Below are experts of layer 5 (counted from 0) of a mixture-of-experts language model. Rows are named router (the router's row for the expert), down (a neuron's output weights, with its number) and show model dimensions 0-255. Each number is 128 + 32 x the weight over its row's rms, rounded and kept within 0 to 255. Numbers have three digits each.
Before each expert's rows: a language model's description of what the expert responds to; "raises" lists some tokens whose logits its average output raises strongly, later layers aside. This comes from a sample of Wikipedia text that the model never trained on.

# expert 2
It responds to: Tokens in biographical articles and infobox lists on education and career, such as his before degrees, (BS, at Chapel Hill, Career headings.
raises: " or", " |", " and", " the"
router:157179126079080128109155153137105101119146155054099149169108090144125111147146184168092165140105114174089101145125172128152121162164183092151109132118161156148173173098102136185135143108149147127191160167183112127081140119126155172120187166149128089080135114098151138118135161120135119125131152065068137088082142141061148124146083094136103128124152165070074155142127143136064108097119117106161194092099112141212090144063053118171090170074135137171105106119110168116114080168128132155103135147126069142137108144068163146127157128119084097116130104081133106091126088109113128107143125117046175144134096093096074091088145085103104122088175111156117133175096126149143147156085121159111188080111110101136076171089152168102142112143160106145090122050154137110125146043107158
down2:083101177160169149100126064135179146143108151098153123172085168092146110033070165131133068152141133121099141124147129212134120127077154194127143137083176097144144132116113166155100087112117103131141157140084154163088126208115083071098138132155120112075141048130119150152078110119118127123120122119169160177156139165134137116160122103166144108203130125118107102127151137067184114148078178127126137127104089132120124125154110169129113124098151138090153185113081096136102102155109130127161129159170160148143159165111147072136118123123181137168114181180149117118143125077123170116143102171149075157147142181123169150104096115081131225105130089088106164144102202122098095079155097159092133132112064125133086162150127133109133141048081128160169188157086141095119094104068110
down3:174116135068114137119095213096085160037109129148093147117121119113102138085126089150148142118097136106126098063149117117164129127072180084111154161136141044118111146134157145135108075153187168141122154141112152116173105145116121103122085119155165136180065113128103178162166132135114080113094131161135108143126143143137157200132145174090118096169138106113114098086144094110185118101131124159077091190122083159178143086109171085112112165167139150097185132173180090131137097128189150136105139125121132113044166180127122074089108102097151087114093172147118204149075131097135095159137157193155117179135133117193122086134115145136115102128189119170124186096122123145119150091087150139174112160087165090140168151168139057108146115127149162151125160195158076092151131093126130
down4:106093152140176126114062147103144103130155077183139110162140114202155127116091145149094151160120090131098110134099153100214096120153181094121145112156115130074105115163167087092162133102109103164177128142059120136102064103136127151136142159117169141090156171127128128114145122093146152148165143147152136142079092127162144119118065087185146149115126176123101076187060070173112099122080103153175085118113152150119139180121147104093058106119145094110110126156190138096123132153074080123130116108166158154161096109128126175148176199096175107200182167162101182081152142080134141164179076114155077137122091129106160159105043102075122140133082128104151093097104164101123092184098139146137111123106186155094173131094107065156140147104135131109133114112128083133167175116129092
down5:134054113163172108147158097176141127134133124213124105125102160138133148137110165096152150144123161144139148103149078093114088109082126169152108108137125100174154129092147148089154167163060117108150190174120137097154207138089086089130082173127096131181131098150155158137167170146140146134127145075079137127091106065105088127153135135103200131159079119091179161127089107108209129129110170159143125176119105125125182142133070119185133153085133117159135117104108099149155131139142122154085123109161128112107139173158157097191116129071116200146074134107112092147152070117090044159097137084073121137106089164117085093178165104167172074138192119111182128097087122145082120105143124136153176124116147137090097160112124157107074169180146143114105111104136179150076053105154111
down6:119104131126153113114134103136053119126113174143153167121175105142203118190131085080144104140131091082112093097121105139123160193092173132080149147172101008127083133150153147101090088121132155179082166106157119104121118065083070095128131075159095107153086174112154157093139109111118164125178072146116091143099143133110097207148103169188141135155152081096132103131166067102100171149104122120131124136108142125160102118129115068126090142154184093150164164162069114096140053151141091123205084079207086161138092095099117183136112162132133129181111168080109171125128109169142181084073134109110102117166163118149096114120091152146107087152125114077120113090146186130155134144127120125156149154126152124180125145176173144107118113111157112153159132122171173099144097133149109

# expert 7
It responds to: Middle and final pieces of German, Slavic and Indian names and compounds, such as ski, ović, ung, arn, Luftw-aff-e.
raises: "sh", "man", "pl", "k", "se"
router:144202056068155150096153158138162122138141097136125118142179073163113145122175145189106180167060111193145151122105077174126162115192152116108099078184087147129180173170154118195103180093101129124146130184172116136094152107118152131154150094111181106092200143191118132149171135132123160104127160171205113087103157094168145105108154115117128148152160091136148169130175167191117078167097097124171107132116145113112129123112120153100127133171141145115074116150121036095113119129075128102117089088133140113156086184141070112148128190130149146148132123103155105100132093115081125115133162104141111130089162130112156124112183113089122129093121137149135115062127165111124127180113149056110112115199138108142135102128113085118121076105092134103117144087128113172117241121098113
down0:082123117151137137113129106152165129109160188131098068085094136167168176099124156083150083141168079109094095141073174156133112102167167085127062135117129151154168137137110121138100138127113159185136178191189119100132084156104140127131176133103130144133124178143141090145148117120148107122194068144150108130141097174111115101110107073090087133071137123125118147131113128092131091189159097141113147090141129169159149218085128120154120111124110099163119070170091127144148111077088157063079096152111110143155096108109051175162134102111126093080114133120145123140170117155167139124098170222063122056094126150053067124098188152172155182125109146168095157132179127114076124150070161113189134151124093128123185101083136132114147137144108159128079130116127088183076136120113136
down1:067173201119158145106154124090142133110165151122124136104137057128176136118138101159157115143145075148114146147078076107111142210105097097142119110162052154129091108141076111068168131089128070148178099076163150176086107155121197149141165148186106149104128131143110091140147158160180139143104078120217167129099103138145117112097140100123135060126152103115137061097141122086144087133110128112158045091103129130126090090107137076115108083111114166098102135087080147147124114195131135071150093109182134159109080171119142108168102109109168131151171127120143138057126084145130141133070098097094145113117051116108130142086121136154070143145144143174138156083162159133143186138125144159153122109116166119130132156118149145137106206125132037096099136083124186092133149096132085
down2:170104100128174128151164135116118086115124128114111172116172091163199094126128100117191174108121133148112077143110152099129097154065099113154133116110149143094094110151094079117148142160164152162129103123104157114143157105153185132137120132051116194083118149106117114150077145120123148121090181072090105171184141119101097076082188065122160110140129156151159067142106146166153080151103100095158154155059070099088127089124118127164134202136106159142157100172128116131140111175126080118143134087088105138130138097111127129128117149123132095145116015111144145152095078207135130134162091125199085102138134126112127066136086145128166127125145152072151180141091094093162130171144138146042164158153131113089124145130164192075161123134141126089124121121110206183093132062160097
down3:108134162118071184174118153061160108158126138119125107148180085137091052140137144121120114117117139120139077123113095146113104121173070118122135116114152155179125106152136083082155104099105119118111089094129114139141127163139073188140117036090094126104161166155106182093098196159131129104122137139128140101105163137086164128107128113161133070133133060152129092092105135135080072106134138034163016133146086104110078108097127097064176115172111112167113173107150141105158151103116112149134100119094108144149104133088143086151117162183143071231080126118122104073135143110090222177165120106191133052111100200098149101138096112114139166137081140128124131145151129178137114144090130103144124175164171141158140148083090142124099136140152127138149138131123098160112093104159144
down4:154110169130121130118134137121124081172131122136114104152084125122143175089158105132130062125165131123096158140144158186111162130086181100107122099119123106154124100119148151164178121186120088162072100193102157146158146102064111142118126127077152171171120135102070187132127129077196105164063027108105127139153166114159105142182103142178119104110157149167101188081145099100178140164122118164130106084090108093083088119155161089126098101154126114148092166122154103146138113148078102093154078137160134142161091150189125103059156085168184147120144186114132206138168129126145180175165097144170147126163090130137113121126141100125111143107141156173090113094108122131094120083144143173039162119119146065162100072120033084115133129090140163178137098108135117173154110171123128

# expert 28
It responds to: Pieces in South Asian, Slavic and other foreign names heavy in k, kh and h, such as Kh, aka, ki, Sikk-im.
raises: " and", "-", "ian", "é"
router:099123104119168076127136134141164133144127086127133172186164128100092110053179099153067129158121079151142128131077127133097149143171128122109150117139090146136126111173136160112088157083155145151163108154132104188133142146168156156120088074097128178187166104177104097141162114109109140122167127132162106067123154123199070100135129180165198120147128142173155152120133139154122144146125099135165078121092156202201081090100110129095187155114071071137096091141121152103101135132093137147121113066149114184209153193159089193194106133161197130142093135093128136104191080175124085116126167113151094125093112134106182134156159161134087164114103088114152162146169161090113079165158145080146095109133119078106168127108129082131147077103120128108119138130135203106093148167167115
down0:121169136123180173139145085125121161141132124127130122156091115185090131144176079134165148153122120133122147075165145111062101125135087101110069098212176140134141145149152119154130147126129097151122126127074175141100194074061082143093166143140138170087080082047091121102126088141204163150116126116080158153049138133139078092149142126141148086120111111104117105089109206125096164137130134120076092102106165094063139105103065128131164127167135157169157144105185129107157109152156112122088174078161128112143097090123096196139176170150100095192152080145115174097107129122148116117098147135189093104144105157139174072100109129108128129129165153187119173115086114151207127157109171153108164138191139090154075154148090111115138098135133067133118081088161125140175106128129121
down1:128107139162126101166154174169147139116137191127059123158116159142147103166140116085098078110100140111169144153109161122103209121113102083139138097148154159125111169133153102139100163141109114117141108093079112161155160113108078177181127099133165134080093084125095093089106115194111133130148186117071079088141153135164160174161109096108091142061111152164124134146146156092149181114094073092169127100171143154155111135110082160167155139106131142117109164122125144158127204182090106093116096126171143132085085198091095088157113178145160112184176136117086111076125137163068138106129144076200066160169110090112119078102089083139136069110185122119106090141127133148138061093114095176099138066156182105188146133130125108130071115077134069134098145128135130133157067112147149
down2:100155123134086116171131072097090078134075110117133099115077134101166071099136117082153113106104102085106140167114160113124175150129134138141121112160122129155138087146155088090134126081135148139072150091111074162177120135131141200079163146125110099122121122088084159120153093124179107118143134120207124089064109123089065115121114093080157105100164042131097184140123101064067121108107158149083138065118150108081133149108117111131086140135077133072133161114122105126062129129162151113042091075194134182129128118134141125175123158160114119143095156099114079152171132124157095142155091098149137087137149145102166135130082137142079110132166094090105111085176160098182074133118126056095123142124133135076179139134081154184135049189118142162079128143115062104164156147143097
down3:115104136115100084128105122144150105057123172116085119073106122104109131155200191113186124134139131069109135060133088129150120117107116174160154157159134122138132148104145116139141097164102078165108093111131140086111180148112129074118123099197155147082112109118163177165119159112138101153084110122088167255188114063155114160116171129107143145214124047151178106136076098088141122087125120137158134065132117156097108134121118124159093096093167098135168098075099133170141112141116147105142135139129147128125112161123141141139127123127130158133128129104129120141149160084114152187141145115165082176153239084151155089156133107198119101089171107088131167123162164179156127133140078122095118101189096084167140115106189127116113149114167084172131188130099134122082096144171088
down4:117080098065102077103106131087135116147146156108061131112137077136112152102150163146107074098141099077095084111157141122241117089108111134140120141160099131131122116130145055157136134086145178132102148079054113070138096165133147157112120101146178092148123132148193124134162111138151114148146136087154154120148200121139134143171093104069112113147136056122120112104152069062114167137125149134184135084066111210125130117176186109085126071129142101082162161084097077166172092107182087133143131114107150080106141108176108086155126143145109104107098125136075139153122046119095185151110124103110108113155116129120117082182123133113142164162139141128165088093148116138134163122121101140136088176172137135131164148144112134170139152197143174180130147169030146137093109166089147

# expert 26
It responds to: Table cell pipes and odd word or name fragments after a capital or opening letter, such as A-mer-ica, O-ak-land, S-ham-rock.
raises: "s", "ic", "it", "m", "is", "em"
router:179141149179139083123115103122070127084128197110123135098052113201127196143140098108165174143172081084103088139155115143093126109145131157126130095084165137073189078118136172147097140124132174104096102146107155203125109114073081129114161173123089131111179156112127124077117152168160138130123121087120113101113103088108081141090160204141076170103160147107096189142148193098125109162148140160073210109124114112165122142144171123140196100114176090163155134175116144169129125183116137151114107175144103109167146107154110140189106088127126098160164155117131155183111184130149158140136134160087157097149148062087121169096127135140150160143116209134179106124113106123120097112105122212107170074093101090144171159128114159131135108132139163153126087141113105124165058166158152
down2:180136153133170085177150150137161116112156164104171060138137106147119115147112174135077150138111186134178198153099143110115079120130161186139113117162167141138131144098116138157147116107111106183146123184100150103157118118153116124128168137055151117100150065158109090140150209116183135206122160113103098154171100147139107094165095141086106154151130133081121163160119168134155127116075094128100128091102112149115024158082070107082110117142142122146117126080141089078072114159107176173138156078095118175171083078098171164122098138133118077143116102118124164090202124170062133103105104125118144108100152187129125117150142182132138104123121143098140124140126086133074127173104138161165146096143170158122080124036100131148114034150149138097161191130091148112106123101167159
down3:139162147131145138045107114113174186174149163116141113127128121108145091143144131155156148084197108173109124136121070072106116099147089119150133148174116159127123146144095158078128120092081120094183172145135108154169128185147097135127115145134189147121093134099161175104150099196127193135113125108154143108168064137154198135143166167166093189149183152093122093132101230107126139122102178147134088125078124137165097092132100140113127161124143136128096131043121164135052138167062119108106148107165165104116074117131158100228110147092121097096134180169167107101111105127117171132114089081135121138078105151076139085164149129102150091157100123119153077173114155131194102110144130120157158132112117171124074147133100123120105097082156094123110196106090137108081125152054161
down4:138167123102142183170173127115089113135093167157117108137155102197102154139110147161082086120109178106172121137129173105121065110120091118190159155030098162118128142125164127105096113088137116111127082129175084143167155090107165096180186058080139182087090134156111168100142113129121181123107147138116117059136167110116094129141123133145108133118160205100134111144119097155071115071099091116116129148154176192132131157038147112090095190115099114152065092112183140108078094130126113158142124132081161148102172178111108116141098093087064130104094113136119119168117130137113067080125120125114167158110130156156116130155189117109111121231118086136150121154124150139129099121146097045114110089109093113150110139118155189100164118122150175114153193172138115092166115086156107
down5:080068096137120112147079144150127123140169181156138113087123085018155109131131115111146111137208104136094147103108064108166111128118096096152110140176120148150112187123129120172120104111079177096125134135141102133109119102141166138190150145125174121139128133126130135157116145087203139144198144131186112087120086112102124125151084087066109128103131107117110130156138093129125209098133169156030102095117138151100089098137088137162078143144073102128110152132133156088103127093150165118114141124166182134113015160124115113163156109121089103158130097144154091169053123094052167135104171136144142142171127106110139122081105139167097140095132077099076125100075085168121105077111115177143097092106107040106152136115118136159083146144105117120066170147074140139156085102126151
down6:133070155190122137107124087153129173159187111122131142178135107068139191144148116084143138113104061126112141185129140104122132110083097134104148137161133098109134084080154147111184130115069139137156205134125117077047134105110128093155099141199181128149128153122107100106171076053147143126194156117075112130136137145137168114126126124140146094091131097140115088108161055172170143117115098111096103107067185080135158136163170187123174117099162179049114116159152096084097138144076095076113087082123086119078184120145109124131118130161138057143140164126096149119115138079151126093141106091086108164098081138112126122132123137199122125109090136099136120145094146158147130164114121104123108145125131174103119054164016131104095107173111169165080144115184141105095133114125116

# expert 16
It responds to: Short mid-word pieces after a capital or consonant, such as ond in wondering, aw in Lawyer, ept in peptide, ood, ut.
raises: "j", " and", "m", "-", ",", " in"
router:150124093139193171121085128062063183132158124112107148144143185157137154109132102100140151116152135149113056130137083119133150158111129184143180101132095157067147070078137140046090082159113143188093100125087096074103122167068077172134162199131107143151153069142137134088089093104172153092175126138167141111151167059151108137139130170122147132155131146159139127121176120175090164141118175162104099143049084117130138108144109137120148116146168092112131101148128169101143145081107147160126125126153101063129147069076075100108161158169166106173147180120120121175076112136120160128119120145085146097166176143118139182135168149092128114121189137086090110129099161097104087127098184041107150145147146114152095072137117093154072110132131102134176131132165106120193114155152166
down0:142106125148160140082161141130095165141102108133115146161130081130170147137113167153124122077102116090127187156122158137170157100097169125119158133087063075128142116092100103178100151133145062113096138136139096138176101090091127147114139106195149142136131111113153111185132161168155173146122034134091108122077132073124078159182155103155133136133116086115161158123127119132162114114151087118148145092079130116136129101226106154156142123180146155111163099147156092112117130149089149081135140084133130178180173178104193146137099152150103088120170201087124130163188085125173133108170110125104127222170135132161128185151076126156111092060098090151164108114140040126101095109110165157112143105134121078094125146186146143125180119076134107147098080135138145119138193027121140
down1:148116104101105168169048215108098132201050121123154154128105091076142176191121190094143147053097113162090110094039078127062149087183134085131133132084145113111107101099132127137063172168157096130142067101096120133131091130124108161157146168141112092111171124154152134118079125144159115128148100138082135101143120130089153146118170154103109131111136148130121051054099125097105082160159129111157094137194112138182106096116117088100095117129163145102132145107095127127097120105112176116093192124205102127162152126151116102173128080088151094112145159073128172162166114110143102098151080138140166145164152159095160126139148136166147059153118157110080088144077131163173141127129141144100151116162136115141107184134126105176097073153130169125082093096130105075168164113149156
down2:100085171082136138088113115118082150085059111129116127144123114115104159227127123126123145115083118105163104113130177150090186096154118066117143145116210155132170117112096147112148117156111134132165082134104102165184140126118148152127117193171144153159157104095160183117084140151182136091150137146165138158155129143136100161117132105117148145131085104112161068227160116112041084099160132133166175173156123200161141138103132134100100184118159134122100167171119141158173110123141146096106140075158154100155102178122147155117141118111139085115146134142157133146101072124183130158124189128081178032107176097119127184150127136180100205166148118148121085072189161168109137153115160143095084168156112144153153152138143087140107157105172186131081094175143086154127120098109155
down3:173174146126119091125115083115170172110132166131084096174171118119147168135112178118145124116160105145082119159160125098193120172116133121139075087118118143114092129125157131162102152134107095140146068154102119053141138124229113157114103071141089130086136176128157098119187087125179083169140155121077133081189114071137150123142102124124136171169185136122057118074116163153155135130076089088153169084177103082119145114119121125110119111152131055167159103108151138140060166141132131114168119130125154136145112156114098186127145138119145107096179132129167129125130175189119117128100097109087108102052168118135185091172109102070082075102128144129084056183130118114132140180150127179095098150131092119199147201141149120123086135119187127103153147162193147091125142127102183
down4:116136102174128124103168197121122126084182171149139125089072105099112120147137178206127160068118142124139147127146097120118110108147122152131049138138188104144110114115059142106083095153160194108117139093038183085141065071162127118132143126094162090137141143118151120119135149123123098115117082149101111084123114159155040148132145114133144201126181186083099109111117125110137139157125126135138148111162150116154107179073113060112169128122124135138096149161119142150138056120100141121151166222146119130168112189086107155098131148194141115131083142154094123131141083129120118153108171108147061195111114124133124132194121156109088132123082141086122122117070126122148129182164106092159148128156095068115180152140161059157123079111166127088104188153084131102082125166142059

# expert 6
It responds to: Table pipes, line breaks and header words in sports, election and award tables, such as MF, FW, Votes, Bronze, Ref.
raises: "\n", " ", " —", "-"
router:168108155153141170125123170120130129121110108157163159087145131071079154159081127114095117082140112120201183087153150114156137135139164130102091103181160138154175189128123123174169101101089143083136136143114145085142160162137121134185078134109145111142073151112142187101136185103101101112106152154097159090140142200057140076090131154126079105146096130054088135120105127165144117088139083187189137151151155129217089192168140170181086142120092140140158078130097156150078118075133126045100099134109077142188117136187142129127099128119174137094095152117136146053159110138093083143110099092058162185106111123129077124115166150176134135126111112165091147152125129152117141070105120149163112129088144123160129174121133071099164100139098113136144170052131123110115078094146155
down3:135058142132095149147103142107181139117066117171112133113133142157053109173086131151189136160145088115129144130129155145153158077108152149148084138111112146099087131095198115160125167132140110130115151102087133157133115088153055121121139123141088179126209066143093141114140092165157115183140123102103095136123123161103140109064149145141135143117080126198131145108096163116167126095122192115089139156171133112042113108180086124164107155115125176134163140130139161166117153127102121112094129103151087114051092091116159110096094117088087174154101110189102160069174122171168186120086127156166142147185165163030151069115090113110148150148141136111154139129110088142094131115144137112146141087172171152120167134097085157057128128052119101204102124119082088124152110177177128
down4:116142070126098127146090126092147107108152153174152136094103101178116086152175081121110129136122185130077087138103136101166147143131061121096188108096096137155133115115089133111119102112152159104164175124105185118121133136134185135139125157089145097099186104112112138130146101085130186108134154132165193152174091178132139126036125128179137178100146151092139095104143121148174147128074075119145131182118104156152127211072115126126128165156128195136053164098173093142117084103130050137136143101161115078111106124141093133141142087094082156175139107070109155170084099070127104112104092141167073147077088143170138101119172090170155129056117109092122168142104035093062126115135143102121183129148109138111166126131075166105081107183120145114095169144130092110096164134103149
down5:161133162159078157117146170163109090121132135084093130106101135165148125107107121115146112112111153146058103154163116153178100172142131049091175156091100053077198139103127145114113070129105117145183111089194081153150093098111088140076152131088082120124119100134026115115182093109090128110111137125057147121146106058123146069151083104109142163128075132121156117135095096092152164121106115143100128126134142122173113080190112127103207158114156143131100066126107117137152164177120176124139109136086124122123069124154158122128115183129118159089161145125092151083156154134170149167133078135139084111108115134192191149115140088114129109107114095087128116135083107121064132173135108096150108101121108135140126128169073126109054098136081142140179112123160132110175148168217208
down6:161145125133143155131103165077087124142207138065203155135098094112174064125130142073126131125113172119168149099117087140125104107130129083150134158109108089119143112154105142128102123062144165125121103229179114173151121081136162130122155119128125122112132149199182099110100185188108152170131105113170125144082095137126063142161142172085159147167140076130138098189165190136111072132145119146164163113148203142096109194108108158141110100185131090148139127096113153124119086146068105179144100109158117139130117139175174083166137148133117134129143105136120163095123132096102194152098215135128116139107067117113151164137148160187094201098124128099125156113078139175175094127118143125128166142080178104151129118133065173095156107140094117055145096136072072121101130081140123
down7:100110109106127092128149135123193156113146150131162062105106151091136086160141096072125136139106105182143132151111149101089135121180084127120109148102159093136136119124136170135164169132123074127123183144134120131123097142163165124162095134114096079164164105090091122154147079124149172180116077114082160110141115109126181093037125105117129173148167141119145099176134099088096155149145162088033159121110163119074147144119105144064080152129157082124198127086098138123061076160129134136131108149122110021148134112082107111166108167016107188162129082119099112153161151133167146090126134119182111074129086107084128145077111136122122132084098111157137174078082172156147067146122121147115091152117081186136155095114110069098123137131168089154091136154129111137116180133085187

# expert 12
It responds to: Line breaks between paragraphs and clause connectors such as that, which, because, However, within narrative and historical prose.
raises: "\n", "-", "\"", ";", "|", "==="
router:127108100099063086151097145150149177129117119158062113175096199147132151180174138132131149127129165110122174074135155094105141098143149073155142120166137102130085218095151168151207144119137119119096084177122093108168180118148111097178072082120145124128137118139168176110123156138140109145112138100166156142140184112110202186127126072110138138129108116154168094068129135094177096128086135138130160180107131121129085110105096112090143126163103103154127156100066221167138157096142142142139179135159142181087092124134160181120153122105102126142118131112120124078129123132061113132181143154162160133156067119134148145146144120092150148143124166147128135149105076151177129153165161117098124194141155110040067143185145157081121088189169186157091126203145079165137138093114153
down3:159101153108125058145121079132156144128189076127139118145078145168149178113135192094121138107129116128140124172131112080111137110157174119113107104144108160184154104081182056115124112160103102129126132124184052041072112111146172147154158132122160138132204135163099141106089111138138216164070096171164153117193120101131140158179137127130199089161081104141128142092110107145083154125139140049119140110089123157083144076062130128169194070126158125175112087104121126121121124133104083101141169123099161156156097157154123095168137150055090152180123149150157116175119104061170115118171103156114176114145156119111123136079114145135139097121107127079122152114162158192180119137134114126151154149112142169107143085092143103104098075142179163100135119162115171109072187107138104
down4:141146195065052145136151130128055172103061100103137157198124084109120179115139115167125132133161112091143149163120082173139151118121168143150163146130105200102125137105109115090145126074140132088134126124109120115161210165075114132105130126136175117133151134102150099099146142171177135127099139107143128148114087127172139130061102081064113136136202093148138151139110112145147109124130104127153149084096133166148119157117167101141136064148123128173174092109127218169148076097102105115083179157117089114086096138163105089096102175137161111114111120189197078122131129105112128137132113141081141136151134114159167167191157146154097157121064180110176138170076126075121171127075137142120147153123096131183104185167097056153171168149183167180168159118125121124069163117105100
down5:116138171080149138150173168113061128155103132138104112139099121140121147148167153086124126112127108132101126120161125137149101118169156151065121161171126091146064112127150108103095147182142173051161157125123097068108124093124109153132052100130103155140110148130114092066148123107148114114073124134101180117160118123069184113093083110096089090061128138143150131094097158120081187124167130101110070167063130170054101090066105134120180117164102070104152109126120177137171114133131140159154174086169109114139186115160106072094182155154122135088105068123121152100090150121131138139115173121182065176138164130138127103189096057180116077092203131086139114138162131161081079191105191124146136160086126102142120125110116169087105125129137170128060105170137128096123158165137132
down6:128184123177102129136102147122106106137104127180133134130132095104107062171101166053168100077083108141068145096116128080075135167117168125136120075089117117153161187098122139126186082099099139119147114119086127153206119112099106195126146058103173129123068080117129153172130135138149118179083154100145128144166155117138074109089102143136135184170165150146136106103143147087191117136167192119109080114123101077079113080150128156122080095101161103086099113116142169132169098128110136145158065161112108144130091117127117178062140105060126169153118101140149112130095117139130086104166185118147114107154086140130136096109114118245137102124086144089149107074127167167168179155137113163141139120138064103171137184116172132157052116114140161090155157087136145107117135076117170
down7:118173161116138058143083092161135097110105154077128116141087122151174144144116218103158138164145116120185151084126161221133128120137128087114142141181131170095094108142085141127104113117098123134151165105166073168115128087122157079123159171113168109157119081142123114083142164112125126109183148127104102116109106127109126120139076152073122115110089099108084181141137115109161133166119159141131109142156120162076146087118181092103085144094099170160112043128165141141109089157096122152131128147151099151172137078155147090091169186161162199174149120126087192188155101109122109060085160136118155084078170139172153156138093144056092113156110115107065135084130110134114157023118163128178152089119138144121113132169135121130162126084169140114129055118167083148184094151174155

# expert 18
It responds to: Letter pieces right after a capital initial in foreign personal names and codes, such as Y|us|uf, Y|itz|hak, and O|axaca, often in tables.
raises: "'", " and", ":", "on", "-", "est"
router:144082142141161145139144092118079154143145137135129173157089153120172142078130126112160135123188123104161063175166098127077159169091094120142192123084120181097125063122121092108095087119121172147087104143130077205078077083129082188100178170126069151118167080127118050117103131098108155083124135112128128139161161136162131072101140194124199156094115110203144151117171101122117105110133198164085114127123146104168090108067126124174160128157175093096145084142136129156151097133104126094145155134132067152167205104132068144144148093152135097120125137123094102186090187124168162120124126167089072136160125115151120167051115106100099135064095124134144144116091154119114087135112154099080154108128086113129192117148101109129137121162108169151114070139107108116164103151146187
down2:137154131089150128142081093133138142152173127108159182131119118184074139170123157102142092098152165179165129149130146187197074156176154063127121117079101119145112141146123100129145069082131112144151073158156149139209117161132135112128134113112159167121129148133141179121136112177108152060177117120154171118127159078141164117106134137183097157111129137055147109126127139099133113139136095120150146167112094169125142190057091105149131144072180111142099052131128147139130166200112125111209116172134175141145121128137160173114147113098143201072108109092144148125164100076128098110104123104158123103116117101085219112078129142189169108143109124085051125172064045186134178110156111171113158164174148110132177133083121123153125114128090121113153107126070086086140120151111115
down3:115086167117062108154168150127166123106157161175113099205134139130077093154127115087091129099128130141117155105110135138120113115106165082119143199141147116055159182085088138149134144102128199156144078120196155102111133200186088095161123149096135122097176158131150125120162179089114127156075145150158123113119068090102087111154084125121097119207105146169119128043155167139124152107118157177151178181170157137131185119181122094086128118137156124092152146181129178172088145127127094184120137134174145131154095071145124133120089151173094063079134153153201108162132122100125169104137156111126123135130136169207090110131116126095112165161204095137069130149134148090119125198175124129123062187115125096184101135122159134121141112139156133102151156120130192132161108106121139
down4:104155135079109104134171151120124112089128186171150127119108127185158136159112095080122163143097120160132176145097130130152144120127079163136118130102101146125096114148140169151173137069144102085146112155134127168166094126118176099123112122142121152118138166149132107073128147103109154086138145070205191124117185183139145112133123131130150090133142113168107129119126145095168111176143124079142138120109167060120141142108132155150143118165186145104130121115104054188146154085144072122175104116123125129135127179164132111132139172094158132124130117091152140101074092166113192089116150142135170088185115152136124110068179144075114117106121061137096209105090140134071190143139146180148120132144140124085116080063078085051097063159032164144182069172096200120162129074149189
down5:084078146109109144138143124092158123127100158152215105148141154175107088137099110086167133127147098117082132138191135108169136089149117080126150087141071145109083110154138156120120148140138157118096200149101137207159145066079104168139106142132142152164131159188156148118157141174127189112128118134120149123144131181107150088081141079122128192087083160157064124057106179151131121124075108103115068103109114156133104101199130099124102191144125113103082090150093068180124192169119150131076188189202145119170148093083124117170151123133102183096146174141117142122085114131175124122161101125117126101147127110126163151131171114137138136181075142149119148100129086150158154099109185114160139142150071138102104118110014160054136125110097138155115141089163131133128140168095140
down6:112170152117113151180115084102108183183101030180112118142134138118202127083130129117116177159122107126137094185118103118179160180147142143095131119115105128214117136110082062112195131126133084159124118132113092154117110137083119100105136155100079127079151092162052100080111112149146148157126074095120143148114099145132069153117129121181077167117106133173142117148176134173122148139105095133106068144150123125103129080139158147124079144149130139161083161069146138102138142136131106147138114092133122085123131211111194157123104135112076183130176087056109135080129121111076100182164078106146118071130149151105132164089114157110180128103148169108093112068078154093142127099113071172101167137135107102111188123136042102144155164077120105122079148125145118174134155099100077